config = dict(
    n_experts=160,
    experts_per_token=4,
    router_score='sigmoid',
    normalize_top_k=True,
    routed_scale=1.0,
    positions='rope',
    rope_fraction=1.0,
    qk_norm=False,
    init='normal',
    init_std_qkv=0.0547,
    optimizer='soap_variant',
    lr=0.00392,
    seq_len=1024,
    train_tokens=267600000,
)
Below are experts of layer 8 (counted from 0) of a mixture-of-experts language model. Rows are named gate (a neuron's input weights, with its number), up (a neuron's input weights, with its number), down (a neuron's output weights, with its number) and show model dimensions 0-159. Each number is 50 + 10 x the weight over its row's rms, rounded and kept within 0 to 99.
Before each expert's rows: "gets" lists some tokens that make up at least twice as much of what it gets as of all text; "comes before" lists some tokens at least twice as common just after its tokens as in all text. This comes from a sample of Wikipedia text that the model never trained on. Tokens count by the router's weight.

# expert 115
gets: ".", " (", "\"", " =", "—", "/"
comes before: "\n\n", " The", "1", "2", " In", "5"
gate0:56 35 41 45 39 52 49 45 29 66 72 36 54 59 70 42 48 51 54 48 43 63 64 58 70 34 60 59 50 62 46 42 48 54 59 53 68 51 57 48 48 28 49 54 50 54 44 58 58 42 56 50 58 51 60 37 48 48 49 56 38 44 48 66 50 46 49 60 52 59 38 25 52 60 46 54 60 41 43 46 40 68 39 60 36 50 45 38 49 72 53 45 56 57 50 23 36 40 63 46 57 36 37 42 54 68 50 62 41 53 55 49 51 53 45 57 55 59 39 40 50 37 53 43 61 46 31 36 52 44 42 61 45 32 47 41 63 44 40 54 39 44 66 51 41 20 34 50 47 62 50 44 60 38 40 51 57 46 41 57
up0:57 53 63 47 59 46 52 41 46 47 47 48 54 42 43 59 56 44 41 46 58 50 53 55 39 55 43 61 32 41 50 42 45 50 48 46 46 58 60 58 36 78 51 54 73 34 37 47 65 44 65 42 30 48 38 55 41 48 48 50 54 57 76 41 55 52 56 37 55 46 41 63 42 55 47 62 39 52 33 57 41 55 59 52 51 62 35 55 54 57 58 54 40 46 53 65 64 45 59 34 51 45 37 25 42 46 54 42 55 41 39 38 35 51 54 55 50 37 58 56 51 54 47 72 41 61 34 36 39 45 73 38 36 56 32 50 68 48 53 61 63 40 36 68 42 54 64 47 51 39 35 47 56 50 51 61 40 43 30 36
down0:57 51 51 41 48 53 50 49 68 33 51 55 48 46 56 63 46 45 41 54 51 67 44 49 59 41 53 41 49 63 43 61 47 35 61 54 53 37 52 45 38 48 59 56 40 60 33 47 41 43 48 52 46 55 34 64 70 60 61 51 49 60 42 45 38 55 52 67 53 48 60 65 44 35 53 57 53 87 46 37 56 44 49 42 36 58 49 50 45 40 53 37 69 41 63 51 38 61 49 45 65 40 62 55 53 58 51 62 30 30 53 65 68 46 55 36 48 66 54 55 47 48 42 52 43 49 49 36 70 51 56 70 34 49 56 55 27 62 47 60 56 44 41 43 61 50 35 54 60 53 46 59 40 73 46 39 54 64 48 64

# expert 67
gets: ".", "-", " (", "=", ":", " -"
comes before: "\n\n", " The", " He", " In", " It", " This"
gate0:45 56 17 56 34 41 63 30 55 50 35 45 53 41 53 51 58 60 39 43 58 40 48 51 45 58 40 55 52 44 64 47 51 55 35 54 50 40 45 55 39 55 54 51 49 54 46 67 40 59 68 43 50 35 53 47 52 51 45 33 71 47 42 43 43 38 47 65 59 44 33 29 60 54 50 36 53 46 30 67 55 60 48 66 41 38 38 37 34 52 56 51 44 49 45 45 34 27 63 32 54 49 47 47 30 46 52 63 51 28 48 51 66 57 34 31 45 46 24 44 46 48 45 42 53 44 56 45 48 51 34 56 52 45 40 44 57 46 43 51 60 58 53 46 63 56 55 47 67 34 50 45 65 49 41 48 58 56 39 50
up0:53 43 28 61 52 39 47 60 36 49 38 39 44 43 49 56 51 59 50 49 36 40 47 60 44 37 56 59 36 61 40 65 59 56 44 52 42 48 59 53 46 50 48 55 49 45 49 59 65 38 51 51 61 57 47 47 50 46 38 47 32 34 45 40 67 39 64 52 65 65 45 25 41 73 29 46 42 66 53 66 44 64 48 40 40 47 34 41 37 40 63 54 59 49 47 52 41 65 41 37 63 47 50 43 69 59 46 50 34 57 54 57 50 49 49 59 56 42 39 52 48 59 48 40 41 48 36 47 74 55 50 44 56 51 50 49 60 26 33 52 55 27 55 51 50 42 78 38 47 47 46 47 50 50 34 53 64 52 40 36
down0:54 55 56 49 59 50 44 43 39 48 50 59 70 75 58 58 61 52 56 38 47 48 49 64 52 55 57 54 58 57 67 62 39 45 58 77 47 37 34 58 54 51 63 73 50 52 60 56 30 54 67 54 46 39 64 42 64 43 52 56 49 54 49 37 46 49 63 51 49 50 57 34 61 68 29 59 45 41 44 53 56 63 56 41 46 58 47 38 52 38 49 42 44 32 40 40 39 60 37 44 42 62 46 57 50 38 38 52 72 35 38 43 61 55 54 54 50 66 53 61 75 67 41 60 63 62 41 52 54 64 67 56 42 53 41 40 56 57 47 62 59 59 61 60 53 40 51 46 55 58 66 33 44 55 50 41 55 47 57 60

# expert 63
gets: "s", "es", "ers", "les", "ts", "ns"
comes before: ",", " of", ".", " and", " are", " in"
gate2:63 53 51 48 62 44 60 55 60 56 54 65 71 32 72 51 56 43 56 45 61 32 61 47 47 61 39 51 52 55 37 45 55 45 50 56 46 59 37 36 44 44 46 31 53 58 32 40 45 59 60 31 53 55 45 73 37 48 29 53 76 57 58 33 41 56 46 53 36 59 44 56 57 55 53 48 39 56 40 45 65 49 55 52 50 38 63 31 46 66 45 48 45 60 61 50 44 73 36 52 57 45 50 47 62 58 68 65 45 58 55 66 53 37 52 54 38 34 54 34 57 49 40 48 63 43 48 53 39 55 41 43 60 38 54 57 68 42 52 57 59 43 48 63 65 49 32 52 49 54 49 54 43 58 35 32 44 51 35 53
up2:49 41 54 61 53 36 51 46 12 54 51 38 70 54 51 59 70 38 41 47 52 51 54 50 53 54 47 51 59 43 49 56 56 54 50 60 50 35 39 41 69 44 34 60 47 48 53 29 53 52 43 39 47 54 40 31 43 47 58 68 36 45 63 60 47 41 45 56 48 56 71 54 53 55 54 45 44 50 44 38 49 68 65 53 62 46 52 52 59 50 34 57 26 39 59 65 52 34 45 65 53 51 43 47 44 76 51 38 61 46 55 22 63 58 36 54 64 55 45 47 50 56 47 35 45 65 60 66 50 28 48 43 32 53 50 33 55 47 54 47 45 56 47 53 53 55 44 54 59 63 40 55 58 62 49 40 59 51 58 43
down2:44 53 56 50 45 33 21 42 48 56 42 45 55 42 28 52 53 36 44 47 50 57 42 59 43 31 50 36 46 29 44 56 50 44 50 66 46 44 41 57 54 58 59 55 57 64 51 53 54 51 47 52 56 62 47 62 41 51 46 60 33 32 63 45 68 62 55 59 55 60 27 52 52 47 44 64 64 50 40 49 54 54 52 38 68 58 35 64 52 59 57 47 38 69 47 44 74 52 45 46 74 51 55 51 59 47 53 54 76 47 49 51 58 58 48 49 46 50 66 58 54 58 57 52 46 75 58 43 59 56 44 50 43 53 50 47 67 77 53 54 53 32 64 47 49 50 47 44 43 54 81 57 59 54 60 55 52 53 46 58

# expert 139
gets: "a", "ia", "o", " State", "ka", "ville"
comes before: ",", " |", " (", "'", "n", ";"
gate0:72 58 52 68 41 47 59 61 50 32 55 37 63 41 47 44 46 37 53 60 51 60 66 50 30 37 58 46 60 44 61 63 44 51 45 58 53 37 55 37 49 30 41 55 52 52 33 48 51 49 54 55 46 35 37 61 44 43 56 57 35 65 53 34 55 49 52 67 53 57 42 43 50 53 56 63 63 37 38 47 45 55 49 37 46 66 58 48 29 40 40 58 47 39 54 58 64 57 53 49 52 43 55 41 60 64 40 44 43 39 49 52 57 55 21 47 41 68 27 30 58 63 65 52 38 37 49 45 57 53 49 61 43 62 54 70 61 59 44 49 49 45 30 60 45 52 46 38 57 50 37 43 40 58 50 71 56 42 40 38
up0:66 51 51 66 47 33 40 51 35 52 62 39 51 66 45 34 39 45 49 50 42 56 60 53 56 49 55 56 43 40 45 38 50 65 57 48 58 41 44 50 54 30 42 36 67 47 74 79 65 61 55 55 66 41 39 58 55 34 59 40 39 46 55 50 55 71 48 71 45 39 46 57 61 29 57 35 42 64 52 57 57 67 43 53 55 47 41 51 55 58 47 40 49 59 46 61 54 51 50 31 54 45 44 44 48 61 60 72 44 73 44 54 51 51 59 45 48 39 55 57 62 46 51 45 39 54 42 39 50 65 39 61 68 54 51 53 46 42 51 59 60 56 52 40 43 42 55 52 45 32 53 72 35 73 54 53 46 51 47 41
down0:44 55 26 40 66 65 42 29 61 43 54 50 34 60 60 56 49 59 48 50 39 45 54 43 30 41 57 58 44 53 47 40 55 51 54 57 64 65 53 50 49 56 47 52 57 57 59 37 61 28 54 46 58 48 56 58 49 63 32 63 54 42 48 52 46 43 47 46 51 43 45 44 40 63 60 41 43 64 53 35 60 45 43 58 68 51 45 62 58 53 64 69 60 59 34 39 51 34 48 49 58 60 62 51 43 52 53 50 79 48 51 58 57 61 54 58 63 39 50 56 32 32 41 43 65 45 62 42 52 48 58 43 55 33 49 52 54 65 58 51 42 30 68 48 31 42 43 65 46 45 34 41 31 40 26 55 48 49 55 50

# expert 95
gets: " with", "ing", "ed", " between", " at", " as"
comes before: " the", " a", " by", " an", " in", " his"
gate0:61 60 48 51 36 57 58 66 46 45 59 37 51 46 50 63 53 58 37 65 66 50 37 36 34 49 46 62 46 51 34 40 58 58 55 45 46 63 61 45 28 46 45 38 58 50 52 41 44 53 54 83 55 65 41 41 51 38 60 46 65 55 51 48 47 50 50 56 58 66 58 67 47 59 49 45 38 57 41 54 46 67 50 35 41 29 45 47 67 35 55 50 42 54 39 50 50 39 42 34 53 33 35 52 66 58 42 46 39 49 44 71 58 52 59 48 42 49 41 45 56 24 61 40 44 66 52 57 52 50 26 54 52 64 50 56 40 47 59 53 61 37 52 40 45 56 44 48 54 46 36 39 46 29 57 53 52 33 63 59
up0:57 59 58 61 47 44 40 28 55 68 46 43 38 28 37 49 50 74 71 48 43 42 42 58 51 55 50 38 50 73 76 44 33 50 61 58 39 42 38 69 56 54 46 40 64 64 38 44 45 52 69 56 36 44 43 39 47 50 45 58 47 38 58 61 73 49 65 49 54 54 51 52 52 40 30 45 44 38 57 36 35 48 63 46 57 55 59 43 63 51 66 32 43 44 39 48 60 34 39 56 65 57 49 51 48 51 46 60 48 44 53 53 46 58 42 31 58 51 68 54 62 45 46 53 47 47 51 45 40 48 54 50 43 50 33 46 36 66 56 51 51 45 52 66 43 42 36 51 58 69 50 50 46 51 41 51 33 46 51 61
down0:54 42 63 53 37 53 63 49 55 47 66 54 65 43 59 48 57 52 54 51 48 43 61 72 48 49 57 21 71 44 42 38 41 49 59 46 55 66 58 52 33 36 50 49 61 35 42 56 40 41 48 49 42 38 66 37 52 56 51 17 44 55 56 50 35 55 49 49 64 66 52 43 55 47 50 50 32 47 61 34 44 36 57 41 30 54 48 62 46 46 41 50 56 47 62 43 51 50 54 41 45 61 51 70 53 53 61 57 40 50 60 38 43 51 57 54 42 47 50 36 47 47 49 64 50 49 68 53 49 48 37 42 44 55 45 49 47 53 57 69 29 55 33 47 61 40 42 45 50 71 75 70 52 36 41 55 49 60 57 37

# expert 49
gets: "ed", "d", " by", " the", " named", "ted"
comes before: " by", " the", " to", " in", " as", ":"
gate2:47 57 57 40 51 58 38 52 29 45 49 52 52 27 62 48 53 52 53 44 54 57 61 59 53 35 41 54 54 60 56 50 50 62 58 55 55 53 40 52 52 68 57 58 70 55 46 59 40 39 45 49 54 59 52 41 49 41 78 46 53 48 63 44 52 50 58 33 65 40 29 44 61 72 51 48 28 53 56 44 40 32 68 42 52 53 61 71 48 39 57 38 41 48 58 46 57 46 43 48 53 59 51 66 38 53 50 65 37 46 53 51 55 58 39 44 39 41 36 51 61 44 55 55 58 64 35 37 62 64 46 50 27 67 57 50 50 58 48 53 46 34 42 31 71 63 67 66 55 41 47 63 56 53 44 57 63 50 53 39
up2:55 48 55 53 43 74 49 29 49 54 54 52 65 48 27 41 63 54 37 57 38 53 57 44 37 37 48 30 39 47 55 37 58 53 58 53 67 61 51 46 36 57 47 31 60 40 46 59 42 51 42 39 49 51 44 41 49 54 50 53 46 43 47 37 42 60 60 38 50 53 45 45 56 52 60 54 31 50 51 38 35 48 65 42 59 42 54 66 53 43 53 72 43 51 51 50 65 49 28 56 51 67 37 76 43 66 54 29 39 40 57 30 43 59 40 21 48 47 46 64 50 45 70 47 42 54 48 37 62 52 38 43 51 49 65 42 37 39 50 54 63 57 51 51 62 49 32 48 54 40 51 39 54 48 49 45 48 68 54 44
down2:59 43 50 56 37 50 40 45 45 41 45 34 44 39 60 51 56 64 58 40 51 37 74 45 71 57 58 50 43 65 53 44 49 70 49 48 59 77 46 30 57 36 54 46 51 58 40 50 66 44 46 63 47 44 41 50 48 43 40 41 50 67 37 53 65 40 43 58 51 39 53 45 32 39 55 43 40 57 43 42 54 40 56 49 45 53 54 43 39 46 70 38 53 36 51 62 66 39 54 60 35 39 49 65 61 41 61 64 62 42 39 65 54 60 60 51 54 61 60 49 58 51 44 33 42 47 67 57 44 36 50 32 47 58 55 51 39 50 56 55 51 64 73 60 69 58 45 63 49 42 37 55 39 39 63 59 47 61 44 38

# expert 44
gets: " in", " In", "In", " May", " at", " January"
comes before: " the", " 18", " a", " 2008", " 2012", " 2014"
gate8:48 55 50 48 59 65 43 43 46 75 42 61 59 48 41 58 48 60 44 48 45 55 47 52 57 44 48 49 50 47 50 39 46 46 65 45 41 49 60 45 46 47 56 45 52 45 49 78 41 63 29 67 55 42 51 45 58 42 47 52 68 43 43 45 44 58 34 51 47 53 39 61 53 55 61 31 57 53 63 65 55 48 56 48 57 51 60 35 55 51 68 44 56 62 47 36 47 42 57 47 39 47 48 61 47 58 40 44 30 53 58 33 62 75 56 44 45 60 57 53 55 67 50 28 37 42 49 41 39 46 44 62 53 68 63 30 60 44 66 30 29 45 39 71 72 54 44 45 46 67 49 57 43 39 45 63 59 39 62 45
up8:64 38 33 59 58 57 63 43 31 65 63 44 51 43 56 46 52 47 44 33 53 42 53 53 59 42 40 66 46 51 46 36 54 41 61 33 52 51 49 47 49 59 46 51 57 40 46 76 28 52 49 61 44 32 39 44 45 56 39 26 50 48 35 51 44 58 48 46 36 35 52 25 48 28 46 48 54 45 63 42 51 42 55 43 50 43 46 55 57 46 41 57 38 42 44 46 34 50 43 58 58 56 54 63 45 54 48 52 63 49 42 54 62 56 64 39 63 61 36 57 36 55 43 59 35 58 29 36 46 52 39 72 52 64 49 41 54 49 52 59 50 32 70 47 36 49 29 43 40 62 51 46 53 38 48 59 44 62 64 34
down8:61 38 53 60 51 51 48 56 55 45 61 31 48 66 48 45 37 47 62 43 54 47 47 28 52 46 56 36 54 72 49 44 63 57 48 38 52 27 64 57 60 51 45 49 38 46 53 30 53 50 56 47 44 48 68 47 42 56 38 37 54 56 56 50 47 36 41 55 43 53 56 43 60 57 48 59 47 48 29 57 43 36 37 53 54 44 61 51 33 71 37 33 51 69 38 68 47 47 40 49 57 47 39 63 72 54 46 36 45 56 32 35 42 37 46 42 53 39 66 51 57 55 47 33 37 46 54 50 45 52 27 44 65 39 50 55 59 55 35 68 62 62 48 54 43 54 53 75 53 54 50 43 51 50 47 38 68 46 59 52

# expert 120
gets: "s", "e", "se", "ia", "a", "y"
comes before: ",", " (", " of", "\"", " and", " ="
gate0:53 59 54 49 58 44 47 61 53 62 57 53 45 48 50 51 61 59 32 54 64 62 42 40 58 43 37 55 36 44 33 54 29 48 42 49 48 45 57 58 55 55 48 54 40 37 64 37 45 54 71 55 57 42 59 52 33 51 50 38 60 61 64 46 51 66 30 56 41 66 50 66 69 40 59 71 59 38 27 49 62 51 47 44 56 45 52 62 42 40 64 44 29 64 63 44 59 65 67 63 54 53 41 51 62 31 60 51 68 56 55 47 49 64 38 43 45 41 67 36 60 48 48 61 47 49 61 48 57 53 63 50 72 48 39 48 50 44 56 56 42 42 50 52 27 51 67 43 45 45 36 56 55 54 44 56 37 44 45 61
up0:63 44 46 54 50 75 62 43 52 47 52 40 41 53 59 65 55 59 38 51 51 53 62 56 54 46 53 52 41 61 58 54 47 44 31 48 49 52 56 53 49 53 70 42 33 45 49 39 52 52 45 60 44 45 37 64 36 34 48 47 61 44 62 59 46 48 45 77 55 69 54 35 44 63 53 59 43 71 61 50 39 54 58 61 51 53 44 64 53 62 67 61 49 58 39 49 65 51 55 33 54 44 56 38 45 48 61 46 63 58 56 53 63 55 49 33 50 69 39 44 48 62 50 43 37 46 78 48 49 40 54 50 52 51 49 45 61 57 52 18 73 41 59 56 36 52 40 39 38 66 46 59 45 58 65 44 38 34 48 38
down0:58 46 53 53 44 61 42 35 45 34 43 44 47 60 47 52 43 57 57 48 49 50 69 39 52 47 64 61 43 33 51 58 26 34 57 44 43 58 45 46 36 44 45 62 51 78 57 56 61 28 43 58 41 36 41 48 55 39 29 47 46 40 47 45 68 39 56 35 39 53 47 52 51 54 56 57 39 44 54 36 71 59 55 53 67 39 61 50 62 61 43 51 66 33 35 59 24 40 62 45 54 47 49 54 55 65 65 45 61 38 56 36 44 70 29 38 61 46 48 49 59 40 38 43 59 62 48 61 47 56 63 59 36 53 34 47 34 53 49 60 55 52 56 48 55 65 43 51 56 37 41 42 56 40 54 51 47 54 47 50

# expert 78
gets: ".", "-", " e", " i", " =", " -"
comes before: "\n\n", " The", " He", " In", " It", " This"
gate0:48 52 57 42 59 56 71 44 45 39 31 57 42 45 54 63 60 42 59 53 50 53 50 37 35 63 62 42 51 62 59 59 54 52 47 63 45 51 42 54 49 41 47 66 40 35 46 55 35 45 33 57 41 47 65 62 25 47 44 66 35 55 41 53 39 47 53 48 53 61 35 50 36 43 40 53 54 55 45 38 47 51 36 14 36 45 59 56 60 47 31 57 32 60 59 63 41 51 57 66 52 50 59 43 53 49 34 40 60 52 43 53 48 65 55 45 58 57 62 41 58 53 45 54 35 44 45 27 43 40 47 48 48 37 52 47 53 43 66 49 49 54 22 40 50 57 63 46 42 41 46 51 44 58 28 51 33 61 59 53
up0:50 59 40 61 51 52 56 66 51 38 66 65 55 55 40 71 46 45 58 43 41 51 58 48 56 64 54 58 66 29 54 61 61 43 56 46 39 35 53 56 56 53 63 57 51 44 46 63 67 51 49 36 32 28 45 46 54 31 70 44 42 63 60 66 40 66 40 57 43 44 59 53 40 65 49 49 52 64 36 46 56 51 41 48 43 51 61 46 53 66 41 58 51 49 39 53 61 49 53 51 45 46 31 55 47 64 69 48 25 47 47 41 49 54 58 36 65 46 33 49 56 53 53 68 54 62 61 48 41 23 53 54 60 51 53 46 61 46 60 51 36 45 73 34 44 56 59 39 55 49 44 67 39 62 53 45 63 52 51 55
down0:46 56 86 54 53 65 48 44 49 53 56 44 56 71 54 62 60 49 51 47 49 45 44 36 52 68 62 53 55 50 50 54 26 53 56 44 57 41 59 35 45 32 67 62 53 44 51 60 56 46 60 47 40 51 48 49 52 45 46 49 52 49 57 48 47 50 55 40 42 55 55 57 65 71 50 60 57 43 20 57 61 63 72 60 36 58 34 45 49 62 34 19 43 39 58 53 43 38 56 61 58 52 61 52 49 57 47 68 37 41 66 43 46 43 49 50 54 47 62 41 57 59 52 44 66 60 54 39 53 27 66 55 50 67 39 44 52 58 50 39 56 71 43 51 53 53 56 54 64 60 57 48 54 47 50 45 66 54 50 59

# expert 83
gets: " over", " with", "d", " between", " Won", " to"
comes before: " the", " a", "t", " by", " as", "g"
gate0:60 54 61 36 36 50 49 53 63 60 57 51 43 50 42 43 60 50 57 38 35 48 53 54 52 51 51 50 51 55 67 44 53 55 51 46 64 48 48 82 68 29 57 49 43 50 51 64 46 53 65 54 60 33 72 56 22 58 63 51 50 46 52 53 44 54 59 51 49 47 56 61 35 66 33 44 40 72 48 49 50 55 28 52 31 54 54 70 53 52 55 61 31 58 56 63 50 62 46 38 44 58 55 60 63 56 47 56 40 50 52 39 38 40 65 50 56 45 38 57 29 69 51 45 45 57 58 41 50 45 47 42 43 63 54 69 56 54 57 44 51 42 58 51 41 63 57 70 61 61 53 43 37 51 65 51 30 56 49 43
up0:49 35 60 59 56 33 46 34 54 53 40 52 49 53 45 46 50 42 53 59 52 42 39 42 73 59 50 44 44 52 50 51 54 62 70 42 42 52 43 53 50 47 23 67 58 54 67 58 50 50 68 51 50 45 40 41 47 46 50 46 33 62 68 47 45 38 42 55 57 44 54 47 51 54 45 73 40 59 41 52 61 44 30 45 55 51 51 52 62 59 45 63 44 54 36 52 62 58 56 56 72 42 66 60 70 48 54 57 52 62 49 54 58 43 64 64 52 42 58 42 62 56 35 39 50 36 41 38 49 44 53 46 47 43 56 55 38 69 57 55 59 37 73 67 31 55 56 20 52 67 57 45 50 38 49 45 55 51 42 71
down0:33 55 47 29 45 48 42 73 74 59 58 50 29 59 40 33 37 52 55 64 54 63 53 64 51 42 75 41 52 54 42 53 61 51 41 39 46 57 39 61 55 36 48 64 46 56 48 60 59 58 32 45 30 53 48 49 52 36 58 53 54 53 44 72 62 68 45 37 47 60 47 52 55 60 52 54 58 50 60 32 56 35 65 54 39 49 54 42 50 42 43 48 37 46 40 53 60 45 50 44 65 66 52 42 53 58 28 75 56 73 52 36 48 51 58 55 47 45 49 65 57 44 42 55 38 56 55 59 42 50 70 46 46 55 56 56 32 60 36 54 51 46 39 36 50 42 38 42 44 53 59 49 64 57 45 46 45 39 52 57